Weights of a small mixture-of-experts language model, trained from scratch on English Wikipedia.
Size: 12 layers, width 96, vocabulary 4096, 27.4M parameters.
Experts: 256 experts in each of 11 layers, 6 picks a token.
Training: a variant of Adam for the experts, 3740 steps.
Below are experts of layer 4 (counted from 0) of a mixture-of-experts language model. Rows are named gate (a neuron's input weights, with its number), up (a neuron's input weights, with its number), down (a neuron's output weights, with its number) and show model dimensions 0-95. Each number is 128 + 24 x the weight over its row's rms, rounded and kept within 0 to 255.
Before each expert's rows: a language model's description of what the expert responds to; "gets" lists some tokens that make up at least twice as much of what it gets as of all text. This comes from a sample of Wikipedia text that the model never trained on. Tokens count by the router's weight.

# expert 11
It responds to: Word pieces after initials. Short word pieces right after a capital letter starting a name or word, such as B-y, Alph-a, M-y, plus the pronouns he and it.
gets: "y", "r", " he", "a", " it", "or"
gate0 [180 134 103 130  86 140 133 121 167 158 163 121 164  91 126 136 131 156 105 129  97 130 159 155 129 134 130 124 166  94 144 173  95 117 118 123 149 141 137 109  88 129 133 189 123 143 153 106 106  95 111 125 130 126  97 129 141 130 112 136 125 104 124 118 125 152 158  94  93 157 115 106  69 135 127 107 138 103 144 123  84 125  80 106  88 116 122 117  77 142 106 133 147 145 135 107]
up0 [ 89 132 132 173 154  98 116 108  98  92 130 164 143 170 162 117 107 126 135 130 108  87  77 119 131 103 155 124 138 143  99  89 136  93 129 118 101 128 137 107 123  63 159 133 110 121 141 137 115 128 110 133 106 150 147 137 120 162 160 129 103 159 124 140 162 133  91 133 142 114 145 139 171 106  95 127 144 141  89 101 146 106 187 133 119 140 111 148 143 122 139 146 114 135 116 184]
down0 [141 116 114 118 111 157 141  98 136 176  85 160 131  80  93 120 158  98 160 118 133  87 125 119 145 166  92 134 122  82 109 154 128  98 128  92  87  99 117 145 120 153 128 139 138 112 160 127  94 120 120  78  92 142 178 148 103 158  93 123 157 147 111 113 147 132  92 106 142 144 114 142 123 109 138 152 127 130 169 149  99 106 150 151 105 122  99 160 140 132 137 127 107 117 147 106]

# expert 19
It responds to: Table cells and names. Pieces inside name cells of sports and results tables, e.g. Olympic Games, Madrid, Spain, plus name fragments such as No-em, Est-udillo.
gets: "am", "um", "is", " ", "ad", "as"
gate0 [183  93  79 180 151 140 125 128 126 145 130 147 138 120 130 107 176 138 111 117 138  88  93 151 163 104  89  91 115 109 139 154 120 146 108 141 147 107 121 118 128 121  79 136 102 124 130 129 114 131  90 108 150 114 126 133 100 114  83 142 146 170 112 117 123 102 124 136 110  99 158 140 105 149 134 114 116 140 166  85  77 112 144 132 128 130 149 144 133 160 165 101  91  97  93 122]
up0 [149 159 119  99  99 143 111 107 112 152 126 121 117 148  89 155 125 136  90 133 132 160 127 108 161  86 149 114 111  98 155  78 125 129 136 135 148 137 167 125 129  97  87 112 105 123 122 164 105  81 134 116 136 130  99 152 152 149 104 102  85 100 127 120  97 117 102  98 121 141 121 158 115 142 120 134 146 115 135 114 109  92 151 160 146 133 114  86 160 160 144 129  84 181  85 156]
down0 [133 120 143 148 141 122 142 141 139 145 105  80  71 140 146 126 108 119 154 147 122 153 126 113 146 158 148 140 160 153 115 129 116 100  88 117 116 132 120  99 143 141 149  96 140  95 158 133 146 127  78 180 134 108 142 121 110 187 160 152 134 148 128 118  92 144 145  68 125 103 132 121  89 160 119 120 132 158 163 143  91 131 157 116 127 154 119 150 127 148 103 138 107  61 126 145]

# expert 5
It responds to: Temporal prepositions and modifiers. Prepositions and time modifiers that open a date or place phrase, such as in, around, early, late, within, during.
gets: " in", " at", " over", " into", " early", "′"
gate0 [114 133 125 142 108 141 139 127 110 124 114 143 145 122 125 136 162 130 180 123 127 116 138 166 131 112 105 128 114 159 163 115 132 136 124 152 114 130 142 125 107 147 142 126 138 136 132 111  98  65 127 115 127  68  94 115 102 128 114  79 136 137 119 129  95 130 140 133 110 119 220 173  98 125 161 157 116 128 126 138 114  87 154 145 174 135 170 170 116 130 185 157 138 117 126 134]
up0 [122 137 129 128 135 122 106 141 135 114 132 128 117 123 105 129 112 143  98 118 106 111 127 115 109 148 121 136 124 121 129 136 124 177 104 112 133 155 108 137 143 126 133  97 133 105 174 156 194 185 144 137 133 156 129 138 156 133 103 132 147 136 141 138  97 135 145 152 121 165  88 139 145  87  85 113 157 152 111 132 192 127 113 113  87  94 111 106 167 121  68 118 121 166  64 116]
down0 [111 145  93  97 100 137 139 103 137 114 152  61 120 131 107  89 151 173 154 112 151 127 129 151 171  95 154 109 168 116 130 162 153 130 134  77 153 136 137  92 140 121 121 113 121 147 121 128 126 148 133 151  80 103 116 108 140 137 140 138 133 167 139 122 113 115 104 167 147  71 142 134 133 103 117 159 134 122 133 145 126 127 131 172 161 159 125 112 158 134 139  92  70 111 118 141]

# expert 26
It responds to: Foreign name pieces. Letters and endings inside Slavic, Turkish, Hungarian and Portuguese names, including diacritic letters ç, ł, š, ó, as in Gabriel, Wrocław, Küçükçek.
gets: "o", "a", "e", "el", "al", "u"
gate1 [130 115 139 139 151 164 113 129 189 132 144 142 100 145 145 127 109  89 126 126 117 134 112 124 126  95 139 164 150 140 113 109 110 124 132  81 137 118 127 136 139 170 110 146  92 154 135 154 123 136 128  87 122 137 125 117 109 138 115 107 152 149 127 139 121 172 149 165 129 126 121 127  96 107 175 141 149  93 165  74  69 146 121 150 124  94 130  49 154 130 165 133 101 139 153 117]
up1 [126 132 133  96 129 118 166 111  87 145 118 131 157 132 103 161 158 156 135 151 135 142 159 146 154 177 111 134 117 114 133 146 160  95 132 193 129 139 136 116 136 133 139 142 151  83 110  96 132 125 137 138 142 107 148 139 129  98 144 124 108 102  97 140 127 123  85  74 139 106 113  91 166 146 138  91 145 132  88 163 174 102 123 115 143 138 113 178 129 142  80 119 138  94 116 159]
down1 [107 139  95 139 152 157 123 121 141 181 120 163 127 102 136  82 106 122 100 110 122 128 162 128 141 107 137 122 130 148 140  97 113 111 157  80 141 146  87 160 106 101 157 135 143 152 157 154 144 126  98  92 129 110  67 142 123 111  98 155 136 150 109 113 155 148 157 169 151 123 192 119 125 123 137 115 121 120 129 119 115 137 140 163  98 132 139 106 147 127 200 133 111 140  96 125]

# expert 9
It responds to: Coordinator and word onsets. The conjunction and joining clauses or coordinates, plus lowercase word-start pieces like bro, sh, sp, st, resp.
gets: " and", " b", " st", " with", " sp", " sh"
gate1 [181 144 122 131 163 144 127 126 115 124 143 130 103  91  98 104 122 138 130 135 114 146 162 119 124 104 149 141 141 137 147 165 109 155 109  93  89 116 135 119 116 119 187 146  67 136 115 147 166 135 101 133 173 106 112 189 148 131 129 147 130  66 183 119 103 123 103 145 166 112 132 113 112 106 169 110 121 157 128 102 105 114  89 145 108 127 138 118 116 138 103 140 122 111 131 121]
up1 [150 111 119 152  90  96 115 115 158 120 133 137 168 169 102 108 107 110 125 106 127 141 130 112  98  95 126 164 122 145 125 123 122  94 118 102 159 157  94 170 108 117 113 116 166 138 138 121 138 121 154 115 104 120 110 102 128 119 127  91 125 150  88  93 129  60 139  71 109 128 136 142 161 137  77 159 122 118 148 145 165 154 122  96 164  72 102 132 140 138 117 136 110 146 116 128]
down1 [131 122 110 130 130 120 104 135  86 135 167 169 143 140 158 109 119 133 120 145 133 190 169 134 124 120 113 104 161 109 160 139 150 117 151 134 149 179 142 143 122 100  92 135 143  77  98  97 127  92 150 124 120 172  92 143 109 118 134 129 110 174 112 138 108 123 149  99  99 123 114 135 141 146 147 157 132  91 108  93 123  98 132 124  92 151 102 124  95 166 171 139 131 109 167 106]

# expert 49
It responds to: Word-initial pieces. First pieces of words after the, of or a period, e.g. Con-sequently, s-ag-ittal, r-ad-icals, Al-berta, with some commas and brackets.
gets: ",", " C", " T", " R", "g", "ag"
gate1 [127 120 115  83 121  92 122  91 130 124 177 138  97 141 151  87 127 106 125 111 106 121 102 128 167 132 144  77 119 152  97 132 144 158 116 149 141 154 145 130 130 176 137 160 121 165 141  86 149 148 156 150 126  93 158  97 120 110 152 114 125 113 145 167 141 163 121 101 156 132 128 114 111 126 119  96 117 109 144 111 125 109  90 148 145 156  89 120 138 102 199 127 155 147 154 146]
up1 [166 138 137 128 158 142 150 144 140  69 137 140 145  97  83 167 130 139 123 117 159 104 154 117 168 108  96 124  88 137 145 122 128 118 112 126 101  99 105 190 135 134 117 139 163 129 105 145  73 114 109 154 146 132 106 131 184 163 121 168 138 141 129  82 116 106 127  84 173 135 122 132 130 147 131 138 133 139 151 130 145 123 140 123 105 123 138 127  96 122 115 130 113 185  94 153]
down1 [140 137 105 157 138 100 111 119 151 125 161  75 120 107 138 115 160 139 135 109  85 119 132  54 155  96 111 156 110 147 124 141 145 130  99 114 144 144 132 111 112 125  96 104 168 109 128 166  96 119 137 174 131 119 116 121 136 183 134 128 152  88 155 104 125 149 101 164 119 142  96 137 119 159 130 111 137 131 111 126 160 160  79 121 120 152 166 178 147 106 141 151 120 123 139 151]

# expert 21
It responds to: Past-tense and participle endings. Past-tense and passive participle endings after was or were, as in occupied, created, provided, published, and Succeeded in succession boxes.
gets: "ed", "ied", "ated", " was", "ted", "red"
gate0 [126 127 138 108 151 138 143 152 120 119  81 137 112 116 113  55 140 142 175  98 116 120  89 157 148 123 153 112  98 115 130 145 103 118 116 121 115 132 122 119 140 105 123 118 189 111 157 179 108 113 140 122 124 120 116 113 143 102 128 110 145 111 124  95 123 102 132 171 167 128 186 120 128 124  97 108 144 160 156 186 140 114 144 159 123 148 132 120 108  96 148  92 150 104  86 142]
up0 [113 147  96 121 119 102 129 132 141 134  93 195 138 113  95 102 103 145 112 143 134 136 114  95 159 138  98 121 147 155 118 102 186 135 110 173 140 138 129 162 101 107 131 134 168 136 107 113 105 162 148  89 119 128 121 150 109 144 130 126 108 123 114 110 127 151 174 163 141 144 148 136  79 102 157 126 103 120 129 110 127 126 155 149 101 126 103  88 137 164 183  92 110 121 151  94]
down0 [155 109 138 113 167 173 143 136  92 103 162  92 119 146 116 119 116 144 114 123 138 143 146  89 172 128  92  87 105 109 124 134 110 135 131 173  89 136 100 121 113 177 113 127 142 129 150  90 171 106 114  90  99 109 108 114 124  72 138 131  99 129 136 124  74 115 155 127 118 144 117 128 155 114 143 132 109 129 133 116 139  66 141 113 136 139 119 153 128  91 149  92 154 139 109  96]

# expert 13
It responds to: Mid-word syllables in names. Inner syllable pieces such as ic, ir, or, us inside rare words, names and species, e.g. l-ic-ensing, Col-or-ada, Mar-g-arella.
gets: "ic", "ir", "on", "us", "ur", "um"
gate0 [101 154  95 146 139 128  99 132 103 119  97 157 118 126 112 122 157 130 149 121 119 154 105 112  95 102 136 125 143 119 104 135 131  89 153 110  97 153 137 141 146  86 133 143 115 125 119  69 135 117 104 128 128 145 105 148  93 147 126 171  78 128 105 122 106 135 133 150  86  86 156 139 113 156 121 135 144  78 134 120  65 102  70 119 135 166 163 149 125 127  82 157 108 130 116 132]
up0 [146  90 120 112 143 164 148 122 106 139 140  99 130 129 163 104 108 121 121 149 143 167 151  78 155  81 139 130 155 138 162 131 157  86 118 107 127 118 121 126 135 103 119 155 112 154 128 180 143 141  82 168 123 163 122 110  96 102 152 142 133 135 103  97 148 152 111 103 129 104  65 121 120 108 142 141 201 143 118 133 125 133 161 155 113 159 121 129 153 120 140 108 162 134 141 144]
down0 [102 137 120 101 140 149 128 134 131 135  75 143 138  94 106 122 127 112 112 133 130 136 121 102 133  96 159 127  87 139 191 132 132 106 135  70 140 121 118 152 142 105 102 142 150 138 124 146 177 123  90  85 140 113 131 192 106 110 175 112 135 150 121  95 118 140  80 127  81 117 141 155 138 121 151 119 121 140 145 105 178 124 141 125 114 114 120 139 112 123 108  79 104  90 138 156]

# expert 7
It responds to: Place prepositions in biographies. Prepositions like in, from, on after "born" or similar verbs in biographies, plus commas before dates, e.g. born in Pittsburgh.
gets: " in", ",", " E", "a", " on", " into"
gate1 [160 149 135 107 171 103 141 165 163 151 138 153 134 110 104 140 103  79 130  85  93 129 103 159 106 162 107 143 122 141  92 117 131 141 151 144 165 164 100 156 112 124 120 116 136 118 177 143 116 133 102 135 154 130 145  99 107  74 129 106 158 125 114 137 149 162 111 162 195 130 115 101 130 164 125 158 149 122 111  94 110 173 134 139 119 127 142 115 158 119 112 137 125 105 116 145]
up1 [101 116 128 101 123 127 116 112 114 113 125 115 163 145 147 118 153 151 128 138 140 146 165 126  75 132 127 144 125 117 107 130 148 124 142 146  72 126 141 109 141 159 161 123 112 128 118 131 128 139 158 133 105 122 106 195 124 186 111 133  52  89 163 119  90 120 128 154  77 136 123 160 107 122 179 116 147 147 156 136 126 130 135 115 148 146 138 155 103 107 144 129 125 104 184 130]
down1 [126 150 112 141 171 114 144 142 160 145 123 117 163 161 108 148 110 124 134 104 105 142 115  98 138 163 120 105 166 164 168 114 146 156 100  99 125  91  66 104 117 127 163 104  56 143 150 127  83 165 132 128 135 159 123 112 133 107 107 123 149 103  92 142  91 113 119 169 142 142 147 127 150 125 149 149 124 104  99 121 120 119 152 150 114 135 100  87  96 149 136 121 141 151 110 131]

# expert 28
It responds to: Mid-word name fragments. Inner word pieces right after a capital or short prefix, in names, taxa and codes, e.g. Euc-alyptus, Cec-ilia, Mob-is.
gets: "es", "is", "y", "ad", "em", "ist"
gate0 [100 149  83  53 101 126 173 133 133 146  85 107 131 115 123 112 153 145 116 118 138 121 109 136 168 120 154 123 147 102 110 116 155 124 130 141 138  84 140 177 131 140 130 113  87 138 154 157  99  99 138 106 145 109 106 140  91 133 146 102  99 197 135 119 130 144 136 109 149 131  77 159 122 127 115 143 126 147 132 145 172  95 146 131 108 135 112 146  89  90 129 121 139 141 110 137]
up0 [163 148 143 164 145 125 111 164 156 118 186 138 108 195 160 136  99 149  98 158 115 106 123  82 103 104 144 139 101 147 145 121 121 103 116 151 111 150 105 126  99 125 108 113 126 183 121 146 175 127 100 141 120 116  81 126  99 123 131 121 185 105 152 132 132 120 147 137 125 135 140 155 148 122 122 107 152 120 137 107  94 139 121 143 146 102 144  97 174 134 111 114 163 133  94 109]
down0 [124 120 126 170  77 116 129 122 101  73 108 142 158 149 112 106 150 160 141 111 131 125 107 115 107 158 134 146 196 143 122 160 134 153 132  87 142 114 126 144 108 165 123 153 119 146 138 131 122 146 111 171 111 144 102  82 113 142 128 127 149 141 145 125 159 119 110 135 123 100 156 141 103 132 130 134 127 112 123  69 158 116 121 109 185 149 119 141  76 168 139 166 141 170 132 114]

# expert 34
It responds to: Name pieces, dates, of. The word of, plus inner pieces of personal and place names and date digits in cast lists and tables, e.g. My-ra.
gets: " of", "ra", "5", "r", " S", " R"
gate1 [111 145 157 129 149 127 116 163 140 102 128 117 153 145 115 183  99 148  98 149 130 134 126 158 147 114 108 171 171 163 114 115  78 118 120 128 140 118 120 132 127 115 109 107 138 114 127 165  96 125 123 176 150 111 160 133 183 111  72 114 151 146 154 147 164  96 116 102 124  98 103 142 135 131 130 173 164 137 133 101 137 149 160 137 126  80 147 141 146 116 118  84 164 148 122 143]
up1 [134 115 113 140 173  94 107 162 133 131 143  96  96 143 107 130 132 145 129  92 121  84 108 132 124  90 157 127 174 124 121 154 102 144 135 113 120 127 129 122 138  94  95 135 123 124 114 174 133 135 135 134 147 111 125 138 209  94 116 114 108 146 140 166 171 133 135 129 128 113 125 130 123 144 155 113 171 166 138 122 177 145 128 146 108  82 136 145 137 100 104 103 177 177 140  98]
down1 [145 145 139 130  68 160 146 140 112  99 109 111 160 140 157 111 157 189 116 132 140 149 110 100  96 129 112 117 125 124 121 202  51 137 140 117 131 112 134 122 104 131 121  93 144 118 128 130 145 119 110 146  84 115 132  89 117 142 145 128 102  86 147 128 114  96 143 134  92 154 109 123 131 133 117  91 138 140  86 161 151 125  80 145 129 128 121  99 151  98 147 110 111 120 116 127]

# expert 17
It responds to: Mid-word letters in names. Single letters or short pieces inside rare proper names, such as Reichen-h-all, Wil-c-ox, Fre-m-antle, and the word same.
gets: "h", "f", "c", "ac", "ah", "z"
gate1 [121 127 122 153 162 100  97 156 157 106 108 106 112 118 195  89 126 139 126 123 135 127 137 120 149 131 153 108 129 159 106 172 150 115 111 129 124 145 155 125 141 140  92 105  91 144 107 138 110 104 124 153 141 120 130 140 120 137 117 177 136  82 102  99 167 107 117 152 118 110 116 135 128 133 112  97 141 135 124 120 166 118 114 109 143 191 135 113 102 160  83  99  59 144 167 141]
up1 [119 137 133 127 111 118 109 124 132 133 152 144 131 150 143 197 103  74 119 133 116 140  96 137 101 123 162 148 112  99 155 122 146 114 194 138 127 114 144 192 102 116  88 117 121  99 138 196 149 147 102 114 124 163 100 128 144 105 165 113 122 137  76 149 154 111 112 139  92 129 119 125 148 120 135 131 121 103 132 126  93 120 158  98 153  83 117 130 140 120 162 117 125 107 142 120]
down1 [110 169 169 142 185 117 126 153 126 143 110 187 133 113 132 137  82 136 109 116 121 114 104 157  95  88 140 126 139 137  92 146 126 132 120 100 106 158 110 119  98 142 129 140 163 161  96 117 123 101  81 139 108 117 158 197 152 104  98 177 130 147 114 135 115 148 140 127  90 132  97 133 111 181 127 109 156 111 101 137 127 134 117 127 117 163 128 125 145 100 142 134 132 124 102 142]

# expert 20
It responds to: Second piece after capital. Piece right after a first capital letter, such as al, em, e, L, in Dem-ographics, D-alit, G-rand, Mel, Al.
gets: "al", " L", "l", "e", "em", " Al"
gate0 [133  87 125 115 168 127 173 106 140  83 158 142 108 133 134 161  89 149 116 101 139 115 150 106 118 116 144 122 119 140 139 166  91 119  86 159 133  69 162 136 124 125 125 158 122 163 130 116 153 125 139 149 137 129 119 141 109  94 180 128 110 165 119  96 160 121 148  97 141  89 127 186 150 118 106 115  99 137 157 155 108 145 130 105 150 148 155 133 117 143 162  93 138 158 143 113]
up0 [138 168  84 126 106 149 154 142 122 119 103  98 134 147  99  77 185 140  94 106 103 158 124 114 161 147 144  99 141  67 149 124 154 133  92 127 115 117 116 140 167 129 113 117 116 156 142 108 101  81 153 118 127 117 130 102 124 127  92 113 125 111 165 147 123 176 136 148 172 147 176 115 132 126  96 162 155 104 105 121 122 109 155 118 109 135 116 141 128 135 117 133 118 127  75 138]
down0 [127 175  86 133 127 145 125 156 158  81 144 125 145  98 121 140 153 103  90 123 138 127 129 116 119 136  92 129 101  87 108 176 183 150 128  61 147 113 117 148  96 142 107 127 152 105 118 133 111 116 158 137 158  93 119 131 125 141 110 120 139 126 172 132 114 152 167 169 135 121 120 117  62 142 125 148 124  99  90 108 169 115 148 145 121 102 125 138 129 137 167 143 130 133 137 106]

# expert 62
It responds to: Proper name completions. Later pieces that complete proper names of people, places and organizations, like Br-unswick, Ber-lin, Frank-lin, plus Company, Railway, Station.
gets: " of", "an", "en", "D", "z", "h"
gate0 [144 158 101  59 166 107 118  90 115 141 154 127 145 115  91 133 167 116 154 117 134 156 133 116 114 137 124 126 127 185  89 165 137 127  78 124 140 102 114 149 131  98 125 108  93 134 132  69 146 138 137 149 155  91 126 142 117 152 134 115 121 119 112 119 150 165 150 132 168 126 153 141 123 141  93 113 157 141 115 143 112 124 141 112 137 141 170 135 122 202 111 129 104 133 126  96]
up0 [128 115  99 189 120 139 117 151 112 119 109 133 132 136 134 116 115 130 145 138 151 142  91 116 160 133 160 149 162 141 132  85 139 114 180 113 112 124 122  92 144 123 110 112 124 115 132 138 125 146  83 116 111 171 166 132 113 150 100 112  91 166 138 123 109 120 143 101  82 167 111 138 120 102 128 164 101 167 103 135  92 117 119 128 125 137  83 123  96 115  99 192 152 127  75 121]
down0 [128 114 117 166 113 198 145 132 120 121 152 146 165 102 146 149 194 127 126  86 107 129  73 109  77 153 127 149 146 131  95 164 131 116 156 116 145 109 125  96 115 128 107 106 135 110 139  87 166 145 121 167 143 137 121 100 128  62 142 127 128 144 133 139 137 163 140 152 126 134 116 114 139 117 104 135 147 131 149 124 119 130 122 174 128 117 111  88 111 133 148  93 122 141 162 100]

# expert 38
It responds to: Piece after B or G. Vowel or second piece right after an initial B or G at a word start, as in B-e-fore, G-e-ography, Be-ograd, plus Har, Christ.
gets: "e", " L", "l", "all", " Be", "ill"
gate0 [123 130 148 137 121 102 126 164 151  77 135 140 118 156 136 135 127 142  91 120  85  96 149  89  99  97 139 146  88 111 125 141 127 137 136 156 114 138 157 125 102 118 134 134 135 112 131 111 148 133 107 107 100 105 134 119 143 166 123 134 134 149 103 153 125 125 106 134 134 134  73 139 135 157 154 175  43 101  86 103 168  91 140 126 129 167 143 159 117 149 181 122 123 134 157 118]
up0 [157 120 109 143 105 125 102 134 158 123 143 107 138 126 169 149  99 110 155 147 107 129 120 213 134 138 133 153 144 127  91 104 154 129 126  89 153 189 159 118 117 169 111 155 106 152 130 149 110 126 115 176 132 150 115 107 102  83 136 151 107 161 122 138 123  58 114 152 127 135 152 113 124 137 139 101 150 152 136 132 108 150  95 116 108 104 121 130 132 104 107 137 122  96  94 126]
down0 [111 128 154 115 172 161 120 108 131 134 119 116 114 106 172 100 170 140 133 170  96 143 118 153 128 134 132 154 135 169  96 148 133 134 107 134  58  98 137 142 108 151 155 144 131 132 113 185  98 130 142 142 161 101 108 139 127 157 131 112 108 153 140 150 148 154 144 165 157 123 106 120 112  97 118 130 155 140 124 141 152  89  93 144 123 163 149 132 195 140 162 151 135 129 151 118]

# expert 57
It responds to: Math variables and stray bytes. Single letters like y as math subscripts or variables, stray spaces, and pieces of non-Latin scripts within bytes.
gets: "y", "a", "ro", "k", "201", " O"
gate0 [138 205 110 136 115 164 114 147 108 147 127 129 164 157  94  91 156 164 122 137 125 167 133 142 110 155 122 104 121 111 102 113 137 119  91 117 136 134 141 139 161 120 148  77  98 139 148 173 148  95  79 155 134 154 139 121 138 149 121 133 114 122 151 116 106 138 117 137 126 161 107  78 121 142 135 151  86 145  92 148 130 136 122 171 127 125 164 149 144 117 143 153  98 173 120 103]
up0 [ 99 185 142 168  88 142 112 141 146 108 125 125 159 169 118 104 134  98 152 123 114 116 118 148 105 164 120 146 146 172  90 136 216 115 114 143 135 167 139 132 130 114  91 137  91 134 126 105 164 127 126 156 163 127 114 128 131 139 106 129 115 121 147 157 112 154 112 122 103 124 116 118 118 101  95 138  99 102 110  85 125 172  98 142 143 136 136 149 155 115  98 145 137 135 120  86]
down0 [109 124 135  98  99 129 135  99  96 148 120 114 124 148 125  62  94 112 112 105 103  89 116 152 111 141 125 117 152  91 128  83 104 153 129 166 128 131 178 134 117 137 129 115  98 119 109 104 140 126 146 154  71 123 114 120 143 142  98 114 156 119 118 127 173  92 105 115 130 134 133  81 138 132 180 117 125 195 125 111 119 154 124  86 174 128 120 113 139 115 112  99  99 124 135 121]